config.toml
n_experts = 32
d_expert = 48
activation = "swiglu"
normalize_top_k = false
groups_per_token = 2
norm = "rmsnorm"
Below are experts of layer 8 (counted from 0) of a mixture-of-experts language model. Rows are named router (the router's row for the expert), gate (a neuron's input weights, with its number), up (a neuron's input weights, with its number) and show model dimensions 256-319. Each number is 500 + 50 x the weight over its row's rms, rounded and kept within 0 to 999. Numbers have three digits each.
After each expert's rows: "comes after" lists some tokens at least twice as common just before its tokens as in all text. This comes from a sample of Wikipedia text that the model never trained on. Tokens count by the router's weight.

# expert 23
router:502481502480515453538494468537447478530497542442517484455457541580463455501511507586444569542554490454497543500512420448624531478572586547480545422476543447498524542429546594502457500489385472
gate0:463455509506450410573420546480426480499577501482537547498504464501484413489505476547613523470500539393549541446497505499508500629424519543543503406487423472546471457473535481538515533502515489
up0:481458492491495536557597540486511493464476507578436511473439508640488541642479411438574493418530507585491439462502488505495634418366514497528429500426537493494479512519562502453509562487492501
gate1:502558530495694480516577510540509501453454506472503605451425500537545559479504472524490513535426529505464518514465396465448440438583501503502459452443442502535448415476487489484500438540526439
up1:467559554557424492535494498583495613418454549563456540515500447366640530526565461457501451489467506631535486492536645456525481392511482479413547593412541568514509464404521547567511448505381602
gate2:490481495556406546511501486445527502474523436435568452492577576516410518477504431525535490520530442495580575468375436499515441529539469586515430500501548437479516510652440467570448485567558478
up2:523533500498515492446528509501504441507539363513354450523581549464507485474513482556457496551405499454498480477610493572498508493547541529510520545525470530538564399453479471481565510496528479
gate3:526499500481455511523481540582490455527449503539547407456434474494417482500510499506562471477567464387510474424554561496498542658446526493544499539403434504516477459496399479503502492463508472
up3:408499551454482476420501509450500438414514511613512676444478588384562511496488551499579553443475514500501507520542490514503541462505485514534454510488483565441541480515473534429548474454564485
gate4:696478480557439544479430469497394467464405513553507522530536544512550543519427472496545536514505599507459451550493500410545450393475434499561382453566437493518474544502536409538457560555507501
up4:521499503544483500474518514468449458437569464552505491460639555535457504516455562536493505433547493535523432571434556464539448496452425591419477505562453491575473539494507520502498550502458538
gate5:553528535547486433547550511493481509501459548479494494417514482495531521488492493527565445549529433540449481458515479524494451519437563539447544521524530497512534428489478537494447599416567447
up5:409386498502617436511497471486524509496507499516506554502445562608504464553538542511420526577495465485428457460537454489534418412361475501461516534467475560537495515581459578491517548503433520
gate6:606607530479479473479406520502463551527515491485561526489536564515500413501522492535573533487507396515520547502484525458499497409486472487532568525529470469494502475577585500576448542509466528
up6:528414421506497492523475540532481510544592484469536422547565532527381560442505547527491550390531497517533551519498459562608528503477517508526475415569460495508503572508509558493499498432470508
gate7:459574534525471489559502428544495531488509340547458447554462443529591477472522506493479499560533517479649463517452492560561385509506556406461540501464430502554466465472536403504417512500489458
up7:541491484441421475413481508495484566500590443504487486382479417499504514448510472438571554476524405482479544535497578468514463531538509488478470606499557468390477475556516503462576550530523452
gate8:464435481475577452447425515505499400499498487488408473442473453509501549514492514575437497450467466488470501533447386545520527511499553575447500497500519510344486507491487523520499438501489508
up8:476568492482600467472492510495495450529509489559588534577501491494475468498487502506517595441483431535573545589416456468625440489503613520533515419495502412452460641472578490431430404498513600
gate9:459384534529476539564451514477479510520482508491528494447457523587467516450464627532503412532540346408419490552600429448514561523567435460433501492565601477426492562478549523517537472413511385
up9:523542403511533544407453469519431516453517551577494383485565498378520638464516406555485510520538569401475404501508498605472465503431578475420460444503463526518397519484497486489517450499458518
gate10:502529523498437518446472465503569404598569595508464537511420512471484496456478495500496506555588404453536529510584511513486528398641419479498578504515656459496557487437536476475521558360502464
up10:508518429505452511468386507508481572507451503493494501520515530515531499498513537468543453529541533493553455505552497543589494484356543513453499423471528489501469455541440467449553500588496504
gate11:461457456506451491428510416423535473536537530435588445504497404399524474496550443499502565518440534352469484531383536555481579494498447516456467437532391567511508527537461478511516505479482557
up11:518570498568478553555492479526540481508478528491421584524506452500588499498545450488416473463510487438552586535543458486519406590509495473507544484566503492497513459606465482494500478588475610
comes after: " of", " the", " in", " on", " to", " for"

# expert 20
router:554495510476501393526567521528464465480492575452511475427435534471474478516509457530510629532523479445485560503514473453531567506577564514506511423496490460539498531447544646511428536496514451
gate0:568580464449453358512522501502602354448482462530519519548547472468490535505483539536532482504538508513454436522423523474467448593499494510483496473557534487493598478467531507488517464451420426
up0:461380522503482583578566428441573523493502472510459461566466509479466505445498418442507593507493476508520450473479511479547540513464467520569514464482528513566490434554509489515484503524494535
gate1:504456517497564461552501482400507511523545442394474403471532450581491499629482405446499480532539490514492478502596514405519494502489501455493517414444484561495509473492501463481520472463513526
up1:479482513486562506561478513390500411532456480478582620543413469476538498490441465580501478501468530467507526543471491515486546465509488533489597589428564417490524499504387480561509536496530598
gate2:465537505516612513502489481580498534429516489649535484419537495492469525504452497454534504506569535500473449591357603498397488478465619481576489573408519457471556486485465555668472429547473461
up2:514545521490536625485498524507454474497517528536504484419509628501443492421447499532527515472439463525521554525525503518450477498623515538499595572527512384484649425451517466493453520483481503
gate3:513436524485414452526458496571542435508410440522569493500480498468476489501484510501459489408465585451447501485518475495531462499461597512475475496493578501452481471483419502564506468500551510
up3:608548523409513579502422594396476414446436451550427564501509519433538511299442464515541494482397501564410478524523521587502452531483543565504494560571508510476494447608491547486484508493504557
gate4:484537557530405583468598439501567478524537518583546507420495499477504500525433504504425517517606443535466462524507508489480512436572506488503519508516579502504632528453390478472493506516492536
up4:555500447535465500523491481508505584552423617510451531536384434435479374525455481473456501398595513458516512492477502414594546449491559568548515468443456515514529493539576476579568536630492503
gate5:493485469495480482458451547514528416532560553630457482480488477582473533542474400505467498453499514556557483453449480531512509463453520498495579522551498502500477550441455469460527602602480452
up5:501439560561473414462493406479514404622466411524584430530438499418535551537500522509481431543502462437491553508441406464585516497466435462525472516486562535473503527451477538521519468505484512
gate6:597538499487459532498446446584529508509515449555474628412489365411405488506477474502429406493506395507517590514406476459467463506504579486544497450502494446520518510529454534488431417508494429
up6:427500531498485503511438540505461496513476458469481506493590495579527458605476554495592511505479537401495594592474429514530573449528494545408595559484526437412478524583547479547475478533490483
gate7:486372513520411544556547535568527533396435518608400454419484441499525471526435498533501534417464521444500504527371585415533450580481544589461447459478517490545498639444502497488515495495551492
up7:503507512503479442536507421514489599504501492561439515520607528511401455488462577460538610505502496480503606546526545420486501510513480508519440510500463479451581460465510490510499491551534454
gate8:539386491504422509508505524461450488514509531393519501513419504485594523515522385577472499494505496466513468474574582517527617604530435477564482526501552522385514494441370495452463458467460474
up8:517478496485502548571499557557496453551500554511507501490591496563499503613485442502494557509512627586544483448460525506433399507505487316479493482523501479554511476583487445418487522461502442
gate9:579469498501500500487494513477462539507453502553500502550545436489555446527595453498512537573489511502414424559532499478600495562491582586442492453421568536462419540499572533513533472499496501
up9:465577446549482433548495466492462423524501580479457479533491506504499547499461521479458448524425591535558492386560375485455533442530492443510505411511538572493474486585448505459465398515520478
gate10:505482536325516518595496489410410551499514527501481463475550564541527459462503416498507538495439491459479504419476489493494499494442549520458522560571498496471572518607509505525517487478480432
up10:510470468502424676506497406454510540591488604499511512458378479602493402502611514521499472480381440499531443514556420509515511511455498485510437527497549492497549477641566563497503388496511449
gate11:540420418422415551559418434583425545548491462538434480513547528462442545515500554500459538535436544453490441572548482512602589492464550454499377524485585455558535482491475406542460500540514418
up11:461496500535445469508554482482500483523580533493445511547523616581497477463484551483531440528442517535501428534537487497503488520488563516438498510477583496496556540516561543441593492404500440
comes after: " the", " of", " in", " a", " to", " on"

# expert 15
router:480502502498494496545442538490552503506527530606462539584394415528554541494514461462473450458491467587407554502427448427449555429478571543609505456552438456409476466526579405610483465453503554
gate0:529526609554468565638508529572635521454439530564455501450537473534506476497554559493479486460515409541517506612541529540492490457501549393554500556518517500393548524506524505542551508496556588
up0:521406511538457487455494495458611495483586492451451531450546585504481501445470507492433422425636598475475457480474555497466485613477459484400532491511477588532453542522454507575503528408599530
gate1:591502474390602410460502470576526392409428495495524411459588619508500515426515453501394400514501492471489540605434499496584515492574446476414518473544524458573458527423488558488576530485485563
up1:446508541390561528589522495537410526503549675465514508543469469522514521637519492470488527501499499431539594488563517506496514614478455416596364532531575436392577422474465441445536505497472509
gate2:438498488620550483521533557491518391536530585451403619569375516553535633438507479550502496523510493606496513498542456421483484504498537567522503507493536517546569362516503400498523449476503586
up2:488498363462559463496499549496505471496492481462445505529503530499552490532496561503490530536523458550495548490456530525496622590391513454501478498534540573534506399594515487506538471447515352
gate3:393401504421503474436527691497440439487431453443546467496496523455506453549469566531454539507519577511469452483519497433398540518460480505569519419447497453522512460501428496642515528498498439
up3:526553503538454457464500571427589537606520595521510373483504507542529533497498484618493493487529435463495568428498486491555510531498548506381511555477471464505529523446448499532527457459457518
gate4:501569561507498528520464477480557497621472505520488528414397441452477552472556513499528504503453515504371531523507501401448473532499502501496454494517501496561499464557424515558487496546499445
up4:478435549569504598479505580432485471495520612481615492519411452564442535498529481536479450483483584599495616481598500372451458472464480445507537536467578578443495511515597420522561330489487468
gate5:531543516495527492463517410498515453524458622512482492562487427496516490495533459418488566522485445488473572483498513432459471445504504559543482475510503494543523445514471560547397542478591502
up5:474545550500450520574475479513498500441550550540434448398531534497542504478472446523511451464504552405577552482484499556511537497520424465490565528475510508612496532423617464590496476481435539
gate6:552529532428390462493422429522403526535508400482492570480497437365462539522457504510510441449509659495531544503380572519492487519527542497432480466436538542470504569567586508534531522480450510
up6:504470497459490499448549471474516481492549557555452605461498534495489476455469508523513457545546496514502423432509452499512481490508565525380439506494502535493391471455542487564505556486524446
gate7:607399441444551585547585519427522495474453491498469536494497589496474436548508491463473441555504623464514542501485522495541498511423400490502505519482540513519475489501592515496468495500485571
up7:542595478452502450483518535539495489428472564649585508560532581483500553469489483493548465435504446531517522467467493522458488467510522346506492500496511442573505441516465519491503524469440313
gate8:567455537524413578531494494490526548619579441694487504413542465549489525452516516372493498550499417501549397442498515511511562536464490501573463525495612500569508484518631441524426540517435512
up8:512556475460461532465529506460498475478501473582524589547417493395522470501485502484497547510492438508459448541457441505432528493464505559479513555649545525484504446485504469498529553554443605
gate9:484454539452580493425439499426614566521539477516359512479591444441464537554485480600465513495501505490462542529479490455514469477569530460505584521529464441472493540433483531563442504407606542
up9:514458473528462433599441575470368519492522591456589505497502479500505479437499460405568461472454527517576518424525507612497485499513490514532536501587584460363519445510555560422466540536485520
gate10:593500485468473580467512441496480501465483460545491470504555578508431557499347518495476517444509500495481453458524576475491559449392504484559506502477538593508505487481412704502505461476556410
up10:573430525555476475544494522472511429524439503506608542479501462451429545595479456520457583439501489470462504412542482492488467457517492599410417427500486564492590471506436633527456527546597505
gate11:451428500462465448502512535509520473571502503464523507533484524550502489538478430504531480533521448500431487528423501484420510532550566488534523479498409514510502505559520535504522523479545418
up11:547690384481483427454522493411442607433420491531547534520521555532359445474452485519503435498582410451479494493522436464514475389572569563527459559462557477417553376347524499504564489516486471
comes after: " |", "|", "8", "9", ":", "6"

# expert 21
router:534473453513489581498561538527545515458462500534462485521461478418480497572424420477458512541458638473481491473536578523489522488636547490521497580585544439485487485610498499465512512574445530
gate0:516494596497483539488481515430521508528478469498485394558558473454486437526471547458558478611509591471484498490551619434512503494493560438451495546523354540481658579424499374453501485498464588
up0:621473426511475601458528529387525538518475429488483529447416456501477442443511464499578512506509491526506493545502498513412539567446479443526536530487472526536499455424598487491490462489606503
gate1:524489584560476525464495508538472487544516495511518527441509621532481556502512471500546500554563505589494575519503490551482491597509513471493466466359608498461516499448469447529482500530468535
up1:488500469499435579485544483518545531492470612542449579481570506510500559468507478470430515469433489493528636512514496545400569553519490489508591575380586561428511544423529557498548638535491443
gate2:597470476512490537492549536401449481479427526564527567554478459511491513451552485413514477524441482533415494493601477494479456579554492493501512550436524513564468529614453433534484513534443503
up2:420596398544491374521511508548419420573489474467506419578485526457481484546477448529545449476543501531518382424586567500551449513490544553436397418486516365577502531440535485424463516511523467
gate3:454529578489518527505500486570482582513575553514478526501530479473602550486570514523563443358423582506507573556471485479483543497507574420523496469385422559605452503486514493502541464552440521
up3:425529491587561431525530437449525506490541421553526503540511504519426504586497564497498476488475556579515496478473490441422591464565479555536532646570476487551492482381553420480381381450523544
gate4:512501510662418522521484623553498666551457537451450503511516495500545504567445536464450452419500500453521482583550434615474481525456391522520395462530545525528459602504436489496392490555388489
up4:543543505491532484516359538475494444469475505443475567485514498545504643487454472470378527477478470573633507397543425523598499501601561459512543468465416499498458490490452439496615624515586419
gate5:394570514530506547495550442505512474497530501445429469444430579457492370532532509531516501499517414496534502461551446573520519458479479519553532531513492541493486506429528531456512500511488482
up5:520458514484505549555531400466613592470492495537537558527549490395478490517413548501463591500467427583546524493530448544498477367587469462505570484454382495492497530469463503501453531479509509
gate6:465501533505496491420520570503465517500417497456528518586586597550511489426454571483510479479485490489552506448471527504486489490515564377483493505472596518636470494529451500479531533473528465
up6:513506645619438489502576510611452486537517405471489432505475494546493486501517521504420484487508517454491515474527553496521453488514493501510490578494346567535483502560492565581488503486476446
gate7:509519500348501510615426487535514534536620475473504505480501480587485566562530432566485552545488446500465557503542500469501510484524518557509618496515566482558502489539586546616615441632489505
up7:513504475494473450530532595411491487464483500493476556517509497449586505524533451533441517514523499510594493503523472525504544496443531486521506547464429490541486447516546501472502590424535398
gate8:501476502521486497602522523486522474502514530455473473574515491600591437490446437457498556525464476565496489465520444429475556477491600492527448497574484524517504509542501364579495597459453504
up8:527504541464475496405517493582528482513554537446500468479437518501414418507548569450510460542441501496467472516555590411474443520490494488515567371464582498590551382491516520486506471524594508
gate9:571508502445407490527496520626406500509519504510534583549449563480509521589499334509455503551501587531442500542454506605566498474531487625499525514555459409412522595542483574535568463483516454
up9:514518542511481493437493621455496505502580510524500551477466476498421567453533462502492546486579549529502445489523500485381444541545478493454484529481404399596542372550442516526594563499537565
gate10:512565581468567364544508589491475503504519474499377486550510553518586493353474506469490494515493507491528531559531482497553520467438477418700427489494488511507480512505505461523521452682451491
up10:535461437426560501525578581547502520502410527489506520585434583496477710511498543425527469477462464531601492536509475390494530502519545590469437568521498445436523494480481498492500543411455406
gate11:577442546505567560452474488580543514586452542482429459544521552483479506499579473495588382561521552494426535440566568511544468408469491434506538439579301417513503550535483505476540517516420530
up11:527645432516443538626518522421573523392436532461702506466495474531509551496570484509534507497396438526546387403442479481485460499479521520539437498647579500570508558518543584496495541528589537
comes after: "\n", " |", ".", "==", "===", " =="

# expert 1
router:438434381416554528501465572518465512480568499434494541551566444486429529503466514516525604340450489478453498460497534498442477447549479468571493531504401513467530467465494446530483459511575433
gate0:535590532513491531492481494518601600491497584464465442494451468507506433483467498455448503473510457472402425504544468471416556520537523502568486485601503495509504514473546582548570517568549479
up0:501468644429506431468396449506567443533510568502519509406411490572490416542425538440480547456503493645407436468546495530488505469476498493472527552510496587460506509506458487467484541464532506
gate1:465448507492413496430489506488485543528585571470532503525434456448527617486539466431474485519487478470491489499453545514431521490629455434544505501381489520426497511541496448608594432433572526
up1:600489431519493465565513495521408625492473553496589612534573533518578502534482485479502510419488520539500483493515406520516480514535501496601488534510586529495470505518427466520484489575488516
gate2:498454487472618516500501499496438486497459586540557451544504494556411373497483514441496392450480631488526485512468455529529399391388487586533579441547520491508496527519543433589513480491499510
up2:545606454512493497491500436435462563562552530448479464425500527586427493509627528600542526481502447531577536520517543473494583492473533526490480514482506498492479516484630504605442423432559536
gate3:469581512459502454508542499589524493398599451520473546407480550444546432477397482482515505504478415479479482515435466484475524457532495495516498520459553491512548528501462503543425480567459533
up3:528348490538532471479541543468553495474538383507493462534452500516502421423506536444590510501500529566503525547470509497495508508406406444483379570504536493536414463500539440546482508446496406
gate4:444584545404523498452448517567499515508437486587518451477494497490450483498553498397540547486443486493490587508447462448487436486516491607522445512454487593543542598414383483614433598539535426
up4:486503515552495544538518475512514528572492467486505475571439497465457507473532510525472543411514458496577513476533461450474533560496540509487572501472489590444475541483405467486483493485512516
gate5:451514427581551451381539510510535496496482547413616531501543544540517506480490518518551527483507533423471488439489506412515515540517577521564483574496532512562471551496501484512445462493538535
up5:387464520555499442479502512391452517498447499544513466526477538465546553469495503470441500510502407519473458554625521360510616571467555521479540492509493518489521514449460539477384504505489453
gate6:519436539510520449521439578598509532496485504457500326527478492497510432463488413623518574500489517550554526445504597449511470430521483483377469473482496442481571418465505486512553522527505579
up6:481522522507493491467593449501494483560545570445405425464511389489504464475545532565487460516553475421573499461483510533408468422446503447516526490574599480512520419504532494502477488502451470
gate7:512453386626526473523470526540485413483551400401496347529484469547500504402550493506466472491545467539413526523505509510506604471603683500497558515513467475509564503479551377442447490500511506
up7:416507425506463531372497515564495469500514460420514376404562502580485495589438500490496504479527444460550463552459488574528529510605607452567483491481434521470507557503487517405488515484592527
gate8:494520490391431554538508553486478487458506573568598543366513549436490505402517497475511411549491388504415557550547472561486548457511397470440528526515451509503488415557459531505528584484467444
up8:507506581462405487523511548484540495424506499471356551319548512500406482511476427399526485401508558497440531536468521444459504422518485528459394483514398391584474491424461548564510564518518482
gate9:541515450506495498499559399560491505463474457490497511554509495519512511446575482447528480605560496549450422538549549467497547445515494518535573453555633544438526519503479394498498575506543542
up9:537465514513532417495495589507530467484476512491491546501550466408533563504494527521576487583476473506591496516476532495478502459479492504429441459423493501423472333539502448596412526526561482
gate10:494460491453441539528518493576536522500594573443533505571494441519496505553589489444486465476412527541589464506410505479497468499388453541541479496443455505415477490408469521540496419503496647
up10:502467497534567521503597493504502500546496531514503533467500451488487533468554517530535469472543378563506516486452497444511558519577495531559530490469436493613466547509490473478409498580424499
gate11:496495526537492540492440524482510564522500367451465502472548470384457541513470475484532480451552544481510517485482520602445533493482540570505491612469543528524489561540464540495487670515502524
up11:401514488554506451579512525400447559504543470486389508511516496472452585663517468564450391480550482482580499484572499493481486496460384508574500504530487491536437417534518635519493543458543519
comes after: " |", "|", " 0", " ", " 1", " 2"

# expert 27
router:490494498527492514438419504661485508492481468497540458470456542536511474489456592574528537498483503500492502501540486461561546458589599537469470444500568574476464514550551612480412478533478468
gate0:486514472484343520463495521482491462473555462582566342494499520507384553455509519561585468568429500550495527515493552537489439514532476492535552611369411433573497511402501586535538481450495633
up0:479354397517434481506461468432529523556557507501507578521391512602508483532496478498551530501504459412542481509611494540504462571438538476506443464506593471535407505483466544482509526456495467
gate1:433420471451527482563558447577490513518511458554510439511506504555422519395479496505611478511365484478505492577512483529477393469467445510489480500485572564584580572517478485544554532430521495
up1:408525457487493541480508516576507503511370499531486496640493495623512520488373540534573524575566526552427478510525461552496571464500404484548485520504485552489539483595510509441471571498546514
gate2:483548357530407500461484497519457419427502473498498462511477616348622567456504511504465480455489592523421557546481519397532518516579510431507502528463500424454627530470455525495528492557545591
up2:555404599420398453446501527459524444533455500517559578579512498392547467497510505508441467481502547530573524567523496585555501619502600515414573449471386507475445558554453451492521497489546659
gate3:534471479520538514568512471514479591492484421484412453483542444508454516498489428502547512401609501433553468519578539496487497500498567472483410393569456497432484515502368499544493515448500472
up3:537520500516481519528375445428581477494512477586442582566515608470508432479463505485442551461513500504554542429557471438518487555355484482433471456471470529520472591424522530522576390459478452
gate4:545554506527418503570447560460503439460430494496498409500452484444428457522572447461591485505534497470527384512491420551480561444612511505541503582485527481558466466467548501427607521587498509
up4:477570539481498575514560531545497426580496503501524513499598505559535466597482581531468492449474544515503532500433377404492471563496500428495517521443431516510581473533481496527572444553522501
gate5:391487487539476457493448562494476450435518509523606451448450498493468535475496504511553420529428573509495470507485551432381459519575493398525490474523647510505533443535417566552551511527500513
up5:560485477494593474558371494500507527555495513630520528443524490537583486447430466524432482544481454692570505429510455545481507443500546505514534551462471500528485481500496523404454601433462545
gate6:482498508465588628452505533485476461624484388441533520545533491509568545462502491482570495475470470549487494406577515481502484548511506501478551507472527582463471449483503480512510620590528446
up6:456400466593464546492499496515516489600506526501520504455523456390487412560498543369504453383608487439478485517502621434507442466533454436527563496501550582457447400543541510489424434554490407
gate7:511510515508554440571477461584513499585452579494531414499483476503463507405552433610522547494492592528558519429522364526493431507471434621551550501519537463578560610564534532499495497498507464
up7:522513477450476473462486512415471492503491520454490535513477483515521451479479497489513460556584490488514468428493477496486556498498626548499542581514519412525538490515505504541501490488390504
gate8:452452552500411526434513566553456504508442521561492507505483515524473498495536494560529489514488521455537551484394488415538523543528485410515654533462460507563538487486461421539387501459526445
up8:568432492550498630477523498507476530500501479541434506496507511528374511522547521502496490647500664497538505465582488520443573501540505516432510595477451559507456491563484530425505450467487556
gate9:483512427519499523494495499490459536474472502514551484469464463462452508498491448473498493487528601491473367470618562449504495524501508456460483474477440540500408499610495548455496553507441505
up9:526497475492603475342495506561385542574560460506492495422357528417525404534502484551559421521430487605440537537481537479503376552553498461565502649601474562542512458451485444512538497447522540
gate10:501517456515532560526504557520480358532540359445453500511431547498407504465482467531491545491498460426534367505472531542465495530518447610528487565565500484533519483486462476557434485560504506
up10:499545395498616458461529526477476552476474513438560577573439509427572617461467453531592532482533486557496567450506597523500516519508452359570487534443479460588398436578479484448571489531500399
gate11:519495502501467523552543439510578510454404513521501567545399523416516503489570522589591425485564549492599491562482495489468591456587480517460442425464536499501454488536442508489420500464447507
up11:505550466607538501460455417506531494417591455499507492475632500503518466489489470354469550478516525586581529587512535458635454529499455573445558502476519557441469561465560496479498474419559434
comes after: " in", " the", " of", " for", " at", " to"

# expert 25
router:478488490521472552451492425548494532521489578497459410513519575605416497390513549563576525516514522481627482505547495485484504488549481443518437545485589492497498482493570577514463432459426466
gate0:475431564550453528537521494501555481506556541535367528484458489409503501526498447494501465524469485496532576500531531554522543520515498424450484518546410617499569504517466441504566500501512524
up0:522443504520393472603541549390494460522495585613476587544488530499501404491473497573586534538528508464476492451550470546454478528554460572511595534472486499492487550498505512610516514389370456
gate1:463552528498487511478501529498510494490527486495402446500496618444560530547507530525399439595455474568457603458466453524468496515481414556395501529444442535539525541511500474353499509554437481
up1:512488568470502555476442520536500368392535552480530482493493460483516514443465533571576492423537493511389395532469475514407505513541594478548493526510556484492424493512564456533489501476561431
gate2:473503454527469430504478451546506488596540533467447485538484542531434516462446494623502586505496421512449465540430409492523525438488464459485537431597503515399468399470548560484522465498495523
up2:455424361496523471355518494444557429606446495572526499462547475612419445456480507496489495505521409445467447535463440503574574510563486498495563478585556493498470531527498462529505559481492430
gate3:436539499535503555392466455636560526506584445557467477500469538495456477502469425506425533497517509538475433505469489510515521513503384565507449521514376525450543489466497506592491495511524378
up3:462511525582482561500425489507551606555513498521500495486470465497398472493485454514496523568516576498549540485561563528609430464580468393502422462447438599541437519634525518597498553512538573
gate4:497583457378381516530469492482433419493485523487446523544483543533466492499533515522493409503506608428518498604404496473468490514473407531528445450510475414489504465478565532579500448522639415
up4:417358495578480550474501444499504472648489423385401450457515468549545576568455517496497526525524519507498476488483656542527523529526516442573509484477458494477492500540470460545536502497567519
gate5:444463431476455596463476475501557486488558536443557595479554523454516550392500508471590475477498382487461510554481495458492493509560425443536500467558578399473473499495526452548493610540548522
up5:453545495419418504601522446531520545500488504457390503469462462518493543538523499528531551495489496507517449540497484557489414582413545510443496522448475482454516578501568457523481423504570499
gate6:488355510401502566506562474559444453475551527411503457508559498457576500516476492528376536503495524645448471549529571436473551408466425506474441501551502528510532465396481502471458552488502517
up6:479551398538399550445498496466494498497514496497509461501509467549587459473475524580506564537453452544516499483449431538449538600512590489554522546488499476394566554490433550495461522422541516
gate7:513469545585479438472480493591407596471469552565464493395503513515464438532533413531637607536453504580477544559556405478477505540512494509546378485519357548590504500545445463475585424507477478
up7:402594498447578489364588616493544534470507409491568536422510458493431519504499536541498424488437464524489518470435492544576480562506591480448448508539446499434520448561473594470541509509556531
gate8:426471499466465478492595502536513483440504539539498502489505449479440507548544520498494522451518499524467476493533539395655584532490501504510484536519516472478582426484450508581566471499451469
up8:542467426498547550505546467455476520526498559601502426549460474348421513474485488548509490489510549461501512433548535438470476616412488470523443468522571462503521511437439491521506493523501648
gate9:503547417517522341501575506511485531445465511424496436513505498509504500432583470532442526425537639503475502551490646499515523533490499425540567462497466607517577475431445526508459513590473433
up9:417525399458545485523489499515522527451498650503558578459505508495550509502476528494485537463537469453562567469619487521550456499580479476463452561517444484559508480519450481449546574467501655
gate10:509489379482500470516517556553560467482460481581481443494523585465462488513534632393574509488405551495490421507505482482505531483515505451423510501523454459516405518493591509479594536451567498
up10:428479485515513470459499508484557480521442471490444470537461536501559568480428358452435537512530592503412404452454466530441464543557495476442504501381549515579520573591524479466546503457493569
gate11:520504479429486523565456452500414458444456537527427510390496550448521471546432506552477594499464453556433557338538514441447609538532532477445428509386520513581503522531445450500515523489594463
up11:502321537633551489492466501506411518523469436457491488649396494517587504495511436497480450538492523476497581508393480505507516593496587500474485485468438497466525517484461363512443452504441502
comes after: "\n", " of", " in", " for", " at", " on"

# expert 12
router:379481444529502524571472516504498540486474599519424510569591428537479458446446481491466411526506479566445541570509442422480523445549477537519472424418465466477382504631515471496408447481503538
gate0:499519427501406479528494407566523457591502493517424474465584497530500596521628487536617467644492439439552522500454455491496458506490500523498493510527538480512454456474321540503575555522446505
up0:521539473571563528459484571550484532504502549504600477560555593532573501499449495500538518478500496391546499543464457609451491480381488494432406495529550526553567554599490514416498512458552556
gate1:523516519512509470492497515523468445496530521518349485563500543456526499508436505500551428542523500493541350543510446498521570441492504407475465483393471496493493507451494484604580419477550502
up1:487579491583504464591432505483548461468450443456535445504499479402513511591488485483531485542429470566509469486486549519504514464500424539516531471607510578467470574413514520544417497487445466
gate2:480595594597455436471514424478517506547547546487445504511590531507499479460575445566482480579591567412423490471421472467399482498627560468505578508526489497559508481492494531504576482531559484
up2:518414486509492557475541571416484508494382461471569471365482495498483415508487485436482394589504522436601467497451529479478512528566468474519437492504433583481497500476632522482465446587531525
gate3:438534495500447536503599488502591528506549533500484482500561546537512496526539496576568504420488433498471664516555474519416605595502460475491511598450484499504475484434493577544381532500465508
up3:519458504588575525504518499408469534471475542506535563480482576425477566484498462478485556548462518615537574407422515633512447509423432429496532479515499499537444516472627525487457539431496604
gate4:409500435553532595539500531500473378623661484554504526504495501493540450543468490566517497550510505505516505552599505515480490561526459557535540535593510416506454517480506486496554474530441553
up4:385474531445493480464399540545496497562521518527511498510517503502434467498411492412487487525514427468434455576522506519470549465527466611516487439519513475465487550534558489488615545504639451
gate5:500464505530517416574507453505456486496551504631548486501597501480537575499480394586485373580459529454461573543563456524493516480505490487515550550479530533506502515534428605547501434512465495
up5:578431491512541538602485543578497516552487475524471496503494486494571472505447544484515567479524539545493486521410495649445518503503513439451432486525475532488532460524517520541517507600515447
gate6:454537475389486596501467462541581530490552552480503552547521375465494522503505444537451500632579439478500446537545521461553476490550532425528497485510572425470531517501503503526592525529511499
up6:586564432512505490606322552531518491542457464594481573475523573534516512487517502497481565530482565530497500444436525497514493492465643505507504518571570565483455481485472489534515514484475574
gate7:483544579516506469378376504508498513504421470514474542571446429535521514599501534557492481585559611569430593482513493492449527513526449589575541382553492483550519549602538457522434453460496437
up7:546507512504501435417519485545466515511495526399554448480460537522515469494548499443467425494475524523379508498487608522487474430500445493620519439435519460459508528576469466508483460483645523
gate8:478568532506475491476481409465479501503497452502626492548495382520458408488421450485487490523362473429495483517478513435498455426478499506474564526438497470449494504450457487556443442506535480
up8:443488481536534486516465434554503470458473597451518569500485530467581480461500502497548588554500463496539564415527493559531512531605515569584511496514389554593457501466513571505524506488532546
gate9:544490455486513499536457485486504472511510510476444515520486458388506519526459529530480502508579476502498517538542514508512488397500432499494500547500520536491506467426561505505568534492488510
up9:498502533482506431569488509498526511525510510499507467536508606564531497496581423405533502564546494451505463479587555498521520502470463502489498449494549505478475489546510570448454517521547529
gate10:471465522545528473595410404466463462634580556500565543590570590554572550555534441578549456499480521490450481481496415458414523455498414473516460501511544535540434502419498495451484478508479447
up10:462517448488465499499471488417515546447586388443543477502402539477467538427507498521533509492544469446495525494500415442403457488471497495523536565501448492445502502553509449523523562489449519
gate11:492478579438548508434489428507484549502518426574418507340482499477494499603424520499445541560553628574557392510493504516531453528518474533477429506514455519597504495533541579550465494473523544
up11:506511618405469576588528493477482494472502551544547544507493497494496537431465508499522483498500525568458472528476514504521423411460471510552493520419431568539446496550491395366584614624509537
comes after: " |", " /", " −", " is", " (aged", " 4"